python train.py --experts_per_token=2 --normalize_top_k=true --routed_scale=1.5 --balance_loss=0.000279 --head_dim=64 --norm_place="pre" --qk_norm=false --attn_scale=0.125 --init_std_down=0.0141 --beta2=0.99 --decay_fraction=0.883 --final_lr_fraction=0.0 --max_steps=5196 --dataset="wikipedia_en"
Below are experts of layer 4 (counted from 0) of a mixture-of-experts language model. Rows are named router (the router's row for the expert) and show model dimensions 0-127. Each number is 128 + 24 x the weight over its row's rms, rounded and kept within 0 to 255. Numbers have three digits each.
After each expert's rows: a language model's description of what the expert responds to. This comes from a sample of Wikipedia text that the model never trained on.

# expert 6
router:115173136129156123124145090156125135149120110168154139083100100127143182152123151141130108102142113111117142110149113111149112092134112095147126141074179097088119140153109137135189171118121141138125121121143133125121113099142117124131068098134129117200106110070188121122151143128189145129123139054084115127133162153134138125108123109096124143117105153155143119167171097143122068084131
Number tokens in table cells, statistics and coordinates, such as ages, scores, records, minutes and seconds, usually between pipes or dashes.

# expert 11
router:123115119129128110130107135138143131139165141167150107117101093118122128166099187167166119079101119099132131181092147146149117096083113128078090121099136152078125139133082136152142163112135152165140132108098117122156105164146126109093104120139166127110127066129149088125116161130124160146115155128137128139086115102108119148102176110145130132146127171121129091156142099142152078137114
Pronouns and verbs like he, it, which, was, is, be, also, not, plus mid-word pieces in names and compounds.

# expert 7
router:112141091120158151136113095161122119137123109140143091143142152142142135162137147134101124161081094103114120141160088178138148114121138123134131170129111159136095146147127092120147129128136110136094121114151189116110120114163132092162098146149118114134117111125137144106186160137169129106099135076105100136137127154116164148114104085129097095135165106167173124123096089097129117111142
The words the, a, The, his, an, and equals signs of section headings, often starting sentences like The median age.

# expert 10
router:080141139131177118101139119122127100184130126124138151175104097160131148138124160147100104110064109135093083116117087140139102103078124142102092181142176145086126152137138147125144141090131119152161131064112113104149159125140117107187105111161134124151114121131113153109167149153167155083142097138126148102118135118085125111104112116115129136140158113139144138093129108139126120088135
Table cell pipes after numbers or names, and prepositions such as of, for, with, on, after, over, following a noun.

# expert 0
router:147131092122169141141158149145138109150151114142132127131118099144130157139139143116124139123112118167091084149167120135169153108154086133146112109115130146103171148154124135101103181114132164143141105080131149115123138144161142112104143123123171119186152109125124074104146098170152091110139150067125114108124130101153095158147146083118129102126096137082095095160110112114153131089123
Periods ending sentences, hyphens, en dashes, opening parentheses, quotes, slashes and table pipes, as in census prose, year ranges and tables.

# expert 8
router:102134064148122144145128169121136089155109106168122132125136125104135176152134136167136161106077110101077117146134122154155161112114140159119146141114163131127141100135111110185125149104127132151143127089133164077127150166127159151121132137134139145140121123112170135103152179122141097131157112097134149094114106142130158170176108088122121103145102094130120161157115136147151091101104
Degree and minute signs in coordinates, place-name pieces like States, York, London, and word pieces in scientific classification names like Eukaryota.

# expert 5
router:093119112147126146155130101156188137134157121128133108108158100143135135114121172157127149126120115137100101127146121139170132131107080133126094128116146118070156119121111128175156111087126113174128127098137149148130112143135122106127116098112124112127110096092158127091148169146137125134118147109162135147089135130126128162172119126108124136158077133144154158164123135159137097082114
Letter pieces inside non-English personal and place names, like Nouza, Kaiyuan, Zhou, Shyam, plus common first names like John, William.

# expert 9
router:132137134133172126120135116142087119118140134151108120174131113138171124136097183178125164101133084152099126121137108149168142105089095127154115122125112115123148144188087147144115119127142156172103155096122158155111135133177146115119106097154147101122133091118145108076165164141119150161141131110127107138095141124121101122122130126088128143105155112097142134146139132161112151090110
Conjunctions and, or, but, as, by, including, colons after infobox field labels, and commas in lists, common in music articles.

# expert 4
router:112181117100142158135133139100131076124148125129099120113164101136115143158091142184108140123134089129115101119130136128161104096139131146116104175105142142076141141120161178144120160127113110136127151135158126114077131130136124118147127130095117106140100110089151127102182146127162139118113131142112147164111124160147105120121141085080111151131096109118135162156113094117116098095104
Endings and heads of nouns after the or a, such as -ation, -ment, plural s, closing parentheses, and University, season, film.

# expert 3
router:125143091100158123117151132141136088162118108123128171163126092148135153110166135131095139067117074139148121155101139123129119151136131116140109147095151152131149155090118122163132135100129119149092139077106150121068128161185104103148100111118123110118154088128168169071139132134182147120121101117147148131137165109157118102152137145127146125122114100129157174147146075136140116125132
Commas and prepositions like in, to, from, plus year digits and month names in dates, such as April 15, 1897 and 19 September.

# expert 2
router:091157099126099150136159094159152115153168088120151112091110118139085147153128129112115150129092086106115121152110145149121101082106128126130089117126139164100130163123149109125135149111176081135140146140104146143138141137122151118115122102074092108186118126129152164102192108161120161125107084105122105117127150146132104135150131140061112150122126121138131122146126120113135124122084
Line breaks ending table rows or list items, double spaces, and inner word pieces like lit in responsibility, os, ist, nt.

# expert 1
router:116141099122143128170124129126135096147133132124136130060131125136151158135162138150160098128077085148099075113144100159144140126135093125153173118078149137102116136141129153148131136098148154145099111127121126101130152121158103121183075114132102086172101122119154128129131144135151134110125147095146114087131120120104143114149096086121078142150123162124154125163100129143113100123145
Single capital letters and word pieces inside acronyms, codes and numbers, often after an opening parenthesis, such as WASC, OCLC, BAFTA; also percent signs.